From a checkpoint of a small mixture-of-experts model trained on Wikipedia: a softmax router.
Below are experts of layer 11 (counted from 0) of a mixture-of-experts language model. Rows are named router (the router's row for the expert), gate (a neuron's input weights, with its number), up (a neuron's input weights, with its number), down (a neuron's output weights, with its number) and show model dimensions 192-255. Each number is 128 + 24 x the weight over its row's rms, rounded and kept within 0 to 255.
After each expert's rows: "comes before" lists some tokens at least twice as common just after its tokens as in all text. This comes from a sample of Wikipedia text that the model never trained on. Tokens count by the router's weight.

# expert 9
router [123 142 116 108  88 100 117 115 150 105 178 110 124 140 125 126 140  83 185 138 155 115 134 116 106 158 157 114 137  92 129 114 130  78 134 154 131  96 157 143 130 105 118 142  83  82 141 162 138 154 101 113 142 144 126 112 115 107 121 116 111 106  93 159]
gate0 [ 96 138  95 131 140 180 135 149 131 150 112 135 131 125 149 153 156 105 104 116  93 130 108 112 149  76  79  96 102 127 114 150 100 163 151 136 165 155 111 130 160 117  86 150  93 143 118 134 123 122 164 102 147 166 141 113 167 131 141 190 118 140 131 133]
up0 [117 156 166 166  71 114 161  88 132 123 100 133 151 162 155 127 118 111 164 162 165 117 109  83 162 111 126 101 129 140 142 115 104 130 171 155 125 141 108  82 118 136 135 119 101 166 133 166 139 103 121 138 114  80 158 147 154 155 166 146 135 106 126  95]
down0 [147 120 120 152 103 125 103 111 145 127 139 112 137 108 144 115 178 154 150 107  92 120 151 141 129  95 115 122 118 166  89  83 110 153 100 116 135 124 132 142 155 106 167 146 140 157 130 154  98 142 116 158 156 108 164 101 124 133 144 128 120 147  98 123]
comes before: "2", "1", "0", "3", "5", "4"

# expert 3
router [ 98 143 144  91 169 175 172 130 109 123  74 148 132 123 113 148 124 140 171  93 118 179 134 153 140 179 109 136 145  82 146 102 123 168  99 160  95 126 135 144 152 165 106  71 115 108 130 135 110 127 121 161 113 134 128 122 161 175 142 175 144 116 141 154]
gate0 [120 136 103 108 123 170 158 126 136 128 120 111 117 145 114 114 150 127 100 147 146 143 148 113  93 127  81 121 167 111  88 111 102 158 111 194 140 111 131 119 117 132 130 144  99 140 119 103 145 128  95 147 129 143 127 149 126 167 149  74 132 141 107 158]
up0 [102  88 104 111 133 166 127 147  67  76 107  82 128 144 139 101 132 161 121 136 136  92 145 111 143 120 130 131 149 141 120  78 129 116 154 134 139 105 116  89 136 119 143 106 107 123 108 159 130 144 139 130 161 133 152 128 116 155 130 115  75 126  55 155]
down0 [132  95 138 100  90  98 127 161 151  83 152  88 159 187  62 134 158 124 141  94 172 137 111 121 124 104 131 118 141 100 151  96 142 117 142 121 170 140 103 109 135 136 118 151  95 119 179 100 191 106 169  93 125 150 127 130 120 115 107 122 125 122 128  86]
comes before: " ", " \"", " L", " B", " The", " S"

# expert 18
router [102 136 174 134 127 122 128 126 108 129 140 118 136 115 157 114 116 122 120 105 131 114 146  99 118 120 106 147 118 166 143 101 138 151 139  97 128 186 164 159 144 142 116  67 188  92 137 126 113  96 164 157 114  83 126 155  93 133 150 143 132 151 130 146]
gate0 [125 181  98  85 175 137 163 168  98 159 158  95 145  73 139 131 114 126  91 124  85  89 154 134 111 129 135 127  94 141 144 141 147 112 100 146 165 159 121 150 146 131  92 156 129  86  98  90 114  95  94  93 123 103 135 109 162 132  94 126  78 144 115 142]
up0 [129 165 124 115 125  99  82 140 103 105 163 130 102 125 129 161  97 131 111 149 100 145  96 145 132 130 140 112 139 142 139  85 127 163  81  96 107 103 142  97 105 152  86  88 184 111 164 134 139 107  95  88 152 129 128 106 157 141 139 136 136 160 101 153]
down0 [173 120 152 146 106 126 160 122 130 129 121 149 108 137 137 110 107 124 104  97 173 150 127 136 106 122 162 102  78 126 171 119 124 102 140 136  72 126 146 125 133  70 118  83 117 124 148 140 136 186  76 162  91  82 115 131 120 147 151 115 147 151 117 110]
comes before: ",", " |", "\n", " (", " and", "."

# expert 31
router [120  92 164 139 130  89  66 112 119 136 142 103 147 124 109  88 181 140 100 118 159 133 123 138 138 130 118 115 156 125 123 110 110 112 153 157  71 114 125 155 132 115 127 119 136 110 158 123 145 111 141 118 167  91  86 154 126 102 113  87 107 130  97  87]
gate0 [130 120 152 122 135 146 131 117 102 151 112 165 112 151 139 103  86 173 100 111 107 140 128 144 159 131 110 109 139 128 146 125 147 114 122 110 125 116 107 111  97 130 110 101 131 104 133 114  94 120 149 111 168 122 154 130 106 130 123 135 157  99  96 129]
up0 [ 73 126 116 147 106 154 156 139 154 132 124 143 130 162 127 123 112 120 170 138  80 204 119 117 145 137 119 189  96 126 110 140 148 145 118  92 133 196 121 139  97  93 127 124 157 139 134 104 176  89 118 131 175 122 118 124 138 135 112 124 141 114  93 131]
down0 [129  88 161 112 141 189 154 160 100 131 104 112 119 120 115  87 108 151 140  94 124 111 122  90 122 150 125 143 130 112  81 120 109 130 135 148  70 122  85  74 130 159 133 122 145 147 158 100  92  95 132 136 123 116  83 153 148 105 127 105 114 111 142 101]
comes before: " |", ".", "0", "–", ";", "5"

# expert 5
router [108  93 123 122 134 147  96 147  96  92  91  88 138 120 109 158 140 126 163 102 122 149 134 113 134 162 149 143  92 124 107 107  91 119 113  88 162  83 121 114 143 124  93 165 171 114 139 143 121 119  98 152 143 131  97 150 158 106 127 103 183 166 150 171]
gate0 [ 95 116 149 140 126 152 107 130 151 127 114 137 133 155 144 136 141 119 186 111 142 121 146  88 145 178 135 134 116  93 121 169 124 116 146 115 178 139 169 146 106 128 139 176 123 148 132 105 120 121 124 135 127 178 117 120 135 105 147 159 115  83  93 148]
up0 [153 124 148  54 127 154 148 166  96 182 153 148 146 114 161 146 146 131 114 115 141 104  97 134 163 131 127 132 140 125 124 105 103 146 123 104 114 119 126 122 136 116 106  88 152  99  99  80 147 103 113 109 138 150 118 135 158  86 143 146 127 130  67 135]
down0 [101 102 124 137 120  61 105 100 117 135 149 101 124 114 103 132 140 120 168 124 104 103 154 152 104 118 124 136 131 130 143 119 111 131 111  50 147  96 125 136 134 145 128 139 101 120 119 114 121 144 122 128 143 134  78 131 108 115 135 144 153 186 131 153]
comes before: "1", "2", "3", "4", "5", "6"

# expert 15
router [100 115 120 155 159 112 165 170  97 148 125 109 134 145 117 125 149 134  75 109 115 107 140 125 119 123 140  91 121 145  92 148 139 116  84 112  96 167 150  83  70 141 115 151 140 106 119  95 137 116 179 147 118 154 155 146 166 133  63 129 139 162 110 119]
gate0 [101 115 119 149 156 136 101 129 150  86 137  91 144 139 140 135 122 141 113 109 139 178 117  77 112 125 169 145 156 158 148 119 136  86 114 125 179 121 103 171 131 127 142 115  95 129  91 145 187 114 110 103 159 136 188 143 120 134 148 133 116 160 128 133]
up0 [111 123 108 134 145 135 102 122 157 157 142 111 116  93 156 114 166 102 130  95 108 143  87 164  45 103 150 124 104 169 105 123 177 103 119 119 120 141 101 100 139 161 124 124 128 123 122 172 121 137 132 138 130 155  96 134 121 133 150 169 139 137 148 118]
down0 [149 150 134 103 110 145 148  88 155 118 161 163 117 124 159 153 116 131 102 153 161 121 108 150 112 101 142 152 132  97  95 127 110 172 124 128 122  93 143 134  86 119 161 109 153 138 110 108 115 120 150 173 145 140 141 167 118  85 139  91 130  92 136 137]
comes before: " and", " a", " the", " which", " but", " he"

# expert 20
router [134 101 104 102 104 120 121 141 153 116 140 131 153 139 149 116 154 111 140 194 126 119 150 149 117 114 133 104 159 115 172 171 132 138 128 165 135 134 110 108 102 119 110 106 139  84  98 112  99  84  92 137 108 149 160 109  74 114 108 133  98 107 116  97]
gate0 [ 76  86 136 102 112 146  94 171 147 147 159 101 120 133 125 103 133 125  95 105 122 120 150 113 158 140 128 125 138  89 104 106  83 122 138 106 124 133 129 119 155 126 128 136 134 121 125 108 162 133  97 142 134 144 151 120  99 113  96 105 152 153 134 116]
up0 [131 111 109  98  99  97 120 144 156 119 196 103 161 137 135 116 151  82 134  98 145 127 123 117 127 126 108 128 128 128 109 177  68 147 120 161 135 119  97 130 133 145  46  97 132 149 119 146 126 131 123 130 109 133 154 180 100 135 123 132 117 135 145 140]
down0 [129 154 171 124 136 145 147 140 146 157 139 154 136  99 151 124 126 123 126 131 103 159 171 114 114 149 105 108 141 165 155 128 149 126 111 114 121 157 138  91  92  99 113 154 129 126 171 147  95 126 115 151 121 121 151 170 160 127  53 131 141 124 126 109]
comes before: " ", " —", "|", " MPC", " ·", " Total"

# expert 6
router [131  91 107 180 131 110 114 156 124 158 150 106 104 111 119 137 117 127 123 120 125 101 158 141 113 141 119 167  93 105 155  93 119 114 121 114 125 153 155 103 109 105 142 140 162 151  85  86 174 162 121 105 155 153 126  94 137 131  70  69 100 125 173 172]
gate0 [112  79 122 123  87 119 171  97 108 149 133 140 128 117  92 179 119 154  83 107 126 154 131 111 110 135 145  62 102  90 131 140 130 113 132 148  88 100 136 145 142 113 150 132 115 135  88 113 152 107 131 104 130 160 120 125 173 172 106 138 169 116 162 141]
up0 [129 123  89 149 113 126 117 138 146 112 123 105 115 109 116 161 130 138  98  92 122 119 113 142 163 129 120 111 138 158 128 139 179 153  87 111 120 124 122 152  69 141 113 122 109 136 119 140  85 111 125  86 125 160 139 142 157 123 150 114 123 137 154 123]
down0 [158 125 105 103 124 146 151 129 137 132 160 119 117 126 147 108 129 161 104 187 110 115  78  99 127 121 140 149 107 140 132 101 113  76 129 129  98 126 125 142 132 155 125 150 112  69 138 155 158 123 108 167 153  87 142 139 144 159 160 141 163 134 128 101]
comes before: "9", " The", "0", "8", " In", " He"

# expert 30
router [175 175 166 131 116  91 117 114 127  77 118 118 140 137 142 121 154 136  91 145 136 167 122  68 101  91 131 135 126 140 141 143 120 118 109 145 130 109 114 128 123 127 128 106 130 133 161 152 155 144 135 123 118 130  92 121  97 115 175 132  92 135 100 128]
gate0 [142 123 145 170 119 127 113 134  95 115 159 123 119 138 133 115 159 133 140 147 126 154 144 168 130 117 139 122 113 161 133 128 110 143 156 169 120 158 136 137 146  90 146 146 153 131  97 122 113 125  85 125 137 135 183 125 128 135 119 130 132 136 127 141]
up0 [163 120 116 129 115 103 148 122 130 145 125 114 141 111 127 119  91 156 107 127 138  92 107  72 119 144 123 159 126 128 170 155 152 146 122 106 172 133  85 124 132 145 119 137 141 130 153 126 100 125 182 145 144 101 109 125 128 132 129 137 181 107 138 162]
down0 [111  80  87 106 144 163 122 133 135 141 124 144 144 124 145 156 107 149 109 108 108 166 157 146 149  99 118 113 147  94 136  99 126 119 178 137 157 163 141 135 162 154 102 155 115 148 111 119 107 121 127 139 140 134 145 120  89 138 163 132 126 133 143 140]
comes before: " ", "0", "1", "2", "8", "9"

# expert 10
router [177 137  99 154 121 137  98  68 150 120  97 139 149 144 129 165 115 115 152 147 143  91 106  94  81 100 174 119 126 122  92 163 146 119 106 134 100 150 133 134 166 121 151 115 112 152 142 163 147 139 134 104 125 128 156  84 139 145 162 139 108 116  65 123]
gate0 [140 123 150 134 104 115 123 125 138 130 125 126 125 113 124 138 115 135  79 149 158 155 149 129  97 130 130  92 121  85 112 126 129 126 115 127 137  94 150 124 173 151 106  75 139 175 138 115 126  84 131  89 116 133 123 137 146 145 170 144 138 111 108 155]
up0 [166 169 112 149  92 118 103 153 119 117 141  83 141 116 170 131 153 147  99 108 182 158 129 120 117 146 150 118  69 117 119 124 134 142 129 102 123 146 131 126 121 151 144  84 103 146 104  88 128 165 145  93 124 155 145 111 141 125 113 138 157 158 123 104]
down0 [113 134 136 147 160 116 127 145 131  94 132 102 160 100  57 120 137 118 132 146 138 119 168 105 101 130 128 144 123 104 164 136  88 103 148 126 163 146 117 128  94 132 111 102 114 144 102 116 138 157 102  94 139 162 100 104 130 130 172  78 152 125 168  74]
comes before: "|", " |", "-", "1", " |\n", "==="

# expert 11
router [133  95 127 108 119 141 111 136 142 104 145 139 141 134  89 141 109 126  85 123 155 133 145 140 120 138  90  98 120  96 127 134 119 120 123 128 143 134 122 147 133 138 149 153  96 175 130 117 100 127 121 127 109 106  97 122 131 137 138  92 159 118 138 167]
gate0 [143 120 171 120 160 151 143 169 106 130 110 128 121 159  84 108 101 153 158 163 168 172 152 103 128 121 117 154 158 125  93 143 117 121 133  93 104 123 182 128 122 156 112 113  77 116 117 130 121 116 159 157 118 129 131 115 127 141 123 124 156 144 107 161]
up0 [161 162 164 138 132 133 129 134 123 154 157 128 147 162 153 117 140 127 167 105 121 105 104  97 137 154 145  83 125 138 142  92 108 144 111 141 128 140 102 145 142 108 160 126 112 108  99 127 169 159  92 144  99 110 155 133 117 122 129 151 194 145 168 161]
down0 [139 158 135 115 100 139 127 114 154  97 114 126 123 129 146 100 161 150 131 131 167 155 141 121 115 113 124 154 161 132 149 113  92 167 125 138 155 113 112 142 134 188 108 111 139 113 101 111 107 123 120 107 147 138  97 161 146 159 151  95 110 121 106 115]
comes before: "1", "2", " |\n", "3", "ate", "ain"

# expert 21
router [164 147 124 163 114 125 128 148 125 107 103 153 116  97 130 158 200 122 175 125 146 107 129 110 123 109 141 145 187 145 125 132 108  96 125 153 126 134 127 143 131 112 160 156 147 169 144 147 163 126  90 146 183 141 130 139 110 121 157 108 135 110 182  97]
gate0 [113 119 167 143 139 134  87 118 134 122  95 115 146 115 122 136 107  92 114 124 177 154 118  60 131  98 153 169 119 147 153 154 139 159 132 107 117 136 112 109 108 103 137 173 151 145  93 127 138 131 102  99 115 101 124  98 150 108 154 121 138 168 168 161]
up0 [138 155 137 124 130 136 144 122 102 148 113 135 134 110 151 163 138  85 112 134 129 155 126 106 132 107  84  87 160 139 151 133 130 120 133 116  97 117 134 116 168 143 140 158 114 151 151  73 105  84 110 133 119 185 118  87 142 111 168 156 137 148 133 148]
down0 [160 120 129 123 144 133 144 138  95 133 104 159 103 136 160 130  88 114 133 125 130 154 140 133  96 127 115 119 107 124 126  76  92 103 183 142 111 149 153 136  90 147 136 172  79  86 113 148 123 151 155 122 156 100  86 124 107 179 128 138 116 139 158 140]
comes before: "-", ":", " by", " is", " well", " new"

# expert 2
router [133  90 135 158  90 103 114 115  77 119 114 108 134 113 117 114 126 150  99 133 154 134 104 177 132 146  98 110 127 159 148  80 113 172  99 112 151 138  86 133 116 121 103  97 121 147 126 145 114 139 142 104 141  90 129 124 111 167 149 158 163 149 135 113]
gate0 [147  86 140 135 158  85  99 150 123 144 128 164 112 120  76 125  98 125 191 104 134 121 105 115  67 137  89 161 134 130 156 156  79 156 128 154 152 104 139 148  59 142 128 128 101 112 137 150 145 107 112 138 137 128 130 156 140 163  75 178 168  86 139 164]
up0 [127 208 103 124  74 157 162 122 104 147 142 138  99  91 173 147 112 107 121 124 126 121 120 130 204 103 150 125 122 137 111 123 113 141 146 126 100 114 109 144 176 116 133 151 185 126 144 111 160 159 156 171 102 133 149 163 131 128 143 108 135 155 148  90]
down0 [148 150 143 161 132  92  80 175 160 174  77 106  94  84 134  75 119 135 117 128 149 196 112 118 136 133 113 129 114 119 158 148 118 150 138 138 127 110 132 134 146 138 167 120  91 133 185  86 142 113 164 113 146 100 141 145 124 108 146 165 118 114 120 110]
comes before: ",", ".", " of", " and", "'s", " ("

# expert 24
router [131 144 164  92  68 146 112 135 144 134 181  94 133 152 135 159  86  73 104  89 146 102 115 139 127 120 127 103 122 104  99 141 105 144 120  98 108 118 103 117  97 101 168  91 127 134 128  95 131 143 148  99 131 157  89 130  90 124 125 141 129 142 115 124]
gate0 [114 131 147 144 100 141 120 172 128 122 136 158 170 117 133 140 100 139 114 127 140 129 158 114 145 118 134 138 101 136 135 115  97 130 111  67 133 111  87 120 156 148 128  57 144 159 126 124 122 122 120 138 113 127 115 137 159 147 113 119 163 144 131 157]
up0 [151 103 147 102 165 108 129  86 151 116  97  81 122 145  75  99  94 149 149 128 140 110  77  89 149 142 167 120  71 146 135 140 151 112 141 120 131 153 136 108 131 135 133 104 158 114 121 117 109 118 127 118 110 123 136 102 130 163 108 137 199 118 122 133]
down0 [105 169 104 115 125 146 160 103 115  75 139 126  93 121 108 147 131 152 145 162 132 105 134 149  67 103 118 173 116 151 160 142 141 133 146 122 137 109 131 122 148 161 145  84 112  99 144 144 134  86 118 118 120 133 111 142 151 131 133 139 133  93 129 110]
comes before: "0", " |", "–", " States", "==\n", ":"

# expert 28
router [133 160 148 114 108 131 126 147 132 144 169 105  94  82  87  98 114 141  99 135 121 120 141 128 156 131 101 127 131 130 110 127 134 136 169 123 118 143 118 194 150 139 142 177 138 139 133 126 151  83  98 123 153  80 135 124 152  96 133 109 121 139 118 114]
gate0 [159 151 149  97 114 136 107 154 154 126 137 117  93 102 114 158 115 143 117 100 108 155 138 147 192 137 110 108  70 119 103 159 109 121 140 136 120 121 134 134 146 148 107 146 125 149  77  90 160 126 116  94 126 146 103 175 135 124 123 136 129 127 158 137]
up0 [133 114 113 150 126  80  91 118 119  99 175  86 127 156 127 125 149 164 157 114 145 127 125 116  93 146 136 130 154 172 135 119 160  94 120 121 154  89  50 128  95 127 121 171 113 147 140 134 128 169 145 124 144 142 150 129 122 151 130  91 108 112  74 143]
down0 [107 124 137  95 134 122 112 118 131 184 162 135 104 151 134 119 110 100 134 115 127  78 133 140 140 183 121 135 105  80  97 144 159 124 137 106 122 186 129 116  87 144 139 120 148 141 152 157 105 162 146 141  81 150  88 139 127  74 130 142 104 141 140 107]
comes before: "0", "9", " |", ".", "8", "5"

# expert 12
router [116 105 152 151 108 138 155 132 144 154 149 139 173 133 147  93 128 153 155 171 122 153 137 109 129  97  92 143 131 131 152 134 143 120 131  91 140 120 122 116  96 150 178 181  78 125 127 123 146 139 160 133 148 128 141  93 138 122  87 142  92  91 163 188]
gate0 [135 147 134 101 180  98 119  85 153 115  98 172 134 165  86 112 154 116 170 106 195 150 135 111 109 126 163 128 158 133 128 131 130 132  99 151 141 160 152 114 171 150 134 122 129 146 143 146 134 150  97 125 126 129 133 125 126 130 129  84 111 116 149 126]
up0 [ 75 150 118  70  96 123 154 124 137 106 144 125 148  80 157 118  98  99 121 108 128 119 123  97 126 127 127 122 121 114 124 121 145 176 158 156 136 135 117 146 131 112 118 121 161  94 123 135 179 108 109 136 175 162 137 131 159 123 122 110 171 104 128 111]
down0 [ 94 150 108 159 120 123 113 162 141 128 150 153 111 131 175  88 160 141 127 119 108 154 134  92 174 150 158 134 124 166 164 126 141 135 182 143 171 120 108  83 106 140 137 180 123 143 108 136 139 111 114 127 127 119 110  98  89 128 137 116 130 115 111 133]
comes before: " the", " a", " his", " an", " its", " their"

# expert 26
router [142 147 104 110 109 119  88 100 127  67 149  81 129 108 138  62 140 134 159 165 108  96 123 181 107 129 155 148 116 152 159  92 169 119 153  89 164 109 119 102 128  76 142  91 153 127 151 170 119 160 119 130 110 103 204  84 171 123 114 133 189 135 123 106]
gate0 [102 138  90  99 133 160 116 114 111 135 118 139 115 113  94 117 107 170 132  95 102 150 143 141 136 104  99 134 139 110 148 133 106 147 102 153 126 104 144 148 141 147 149 104 124 102 113 151  83 122 162 126 136 108 114 124 127  93 138 166  94 134 151 101]
up0 [125 133 114 111 126 134 130 114 133 153 103 146 153 119 107 145 142 169 154 155 155 162 139 169  97 112 135 152  94 136 142 169 101 141 156 134 132 107 136 108 147 154 138 101 118 107 101 151 143 116 123 154 130 116 101  93 109 127 113 166 144 140 116 117]
down0 [104 105 117 129 155 144 158 121 162 189 100  94 124 139 106 137 124 109 122 139 117 120 112 107 146 123 136 121 141 135 155 110 141 107 148 157 125 156 113 132 121 142 137 146 147 137 112 107 128 142  93  96 191 156 140 108 144 151 141 134  79 139 116 152]
comes before: "-", " |", "–", ")", ")\n", "\n"

# expert 0
router [145 123 120 129  98 105 133 116 145 141  95 186 122 162  60 125 136 148  94 140 158 149 137 118 108 116 142 132 104  53 146 126 149 150 101 103 131  77 124 167 163 110 137  89 121 148 129 126 126 113 141 115  98 107 152 145 171 171 125 129 145  97 130 160]
gate0 [143 124 131 136 109  84 129 114 132 110 119 152 147 109 133 128 147 100  90 152  79 105  87 162 122 102  98 126 122  97 173 157 176 155 140 128 144 136 130 139 187 142 169 159 107 135 123 110 174  84 118 140 167 129 103 143 128 143 102 118 145 133 153 138]
up0 [146 139 164 139 135 137 117 129 124 118 128 177 120 138 125 151  87 181  84 125 136 124 119  85 105 131 170 135 129 124 115 119 142 144 113 108 157 133 113 133 125  90 147 110 139 147 121 117 114 114 156 109 144 138 169  96 113 119 119 125 135 147 111 169]
down0 [139 118 122 127 142 129 171 102 154 133 127 106 140 153 128 101 139 162  86 135  80 126 126 119 117 139  88 127 157 104  85 146 158  89 109 158 141 135  99 124  93 171 118 144 124 123 129  98 148 118 131 117 121 132 121 112  99 148 124  63  95 152 129 136]
comes before: " of", " to", " in", " for", " by", " on"

# expert 7
router [116 147 144 157 127 142 139 124 157 136 127 140 107 105 148 178 142 138 158 147 134  98 103 147 154 142 144 148 120 182 118 126 129 134  94 141  69 133  97 141  93 115 109 198 129  84 127 117 135 109  78 142 113 137 104 100 134 125 119 141 176 125  94 131]
gate0 [155 122 158 127 147 138  98 104 121 159 148 166  92 146 134 120 102 141 143 142 113 139 115 146 126 136 110 133 109  90 114 144 144 139 127  99 104 132 141 171 135 110 120 128  75 109  75 140 140 161 120 127 123 185 127 141 102 170 100 146 129 118 129 134]
up0 [ 99  88 141 151 130 104 113 133 123 125 100 123 142 155  87 146 142 139  80 130 153 136 146 158 127  83 129  92 120 128  96 130 117 102 119 144 112 156 108 103 112 141 147 115 149 114 135 119 154 126 135 133 141 126 102 104 168 164  91 159 130 141 100  56]
down0 [130 119 142  85 108  86 121 136 144 104 143 126 128 143 129 168 116 109 118  84 136 126  77 126 136 133 112 132 133  98  90  73 128 129 158  96 137 122 140 112 173 114 101 111 102 125 151 120 167 155 131 127 122 155 145 137 135 174 137 127 109 124 134 168]
comes before: " the", " a", " \"", " his", " other", " T"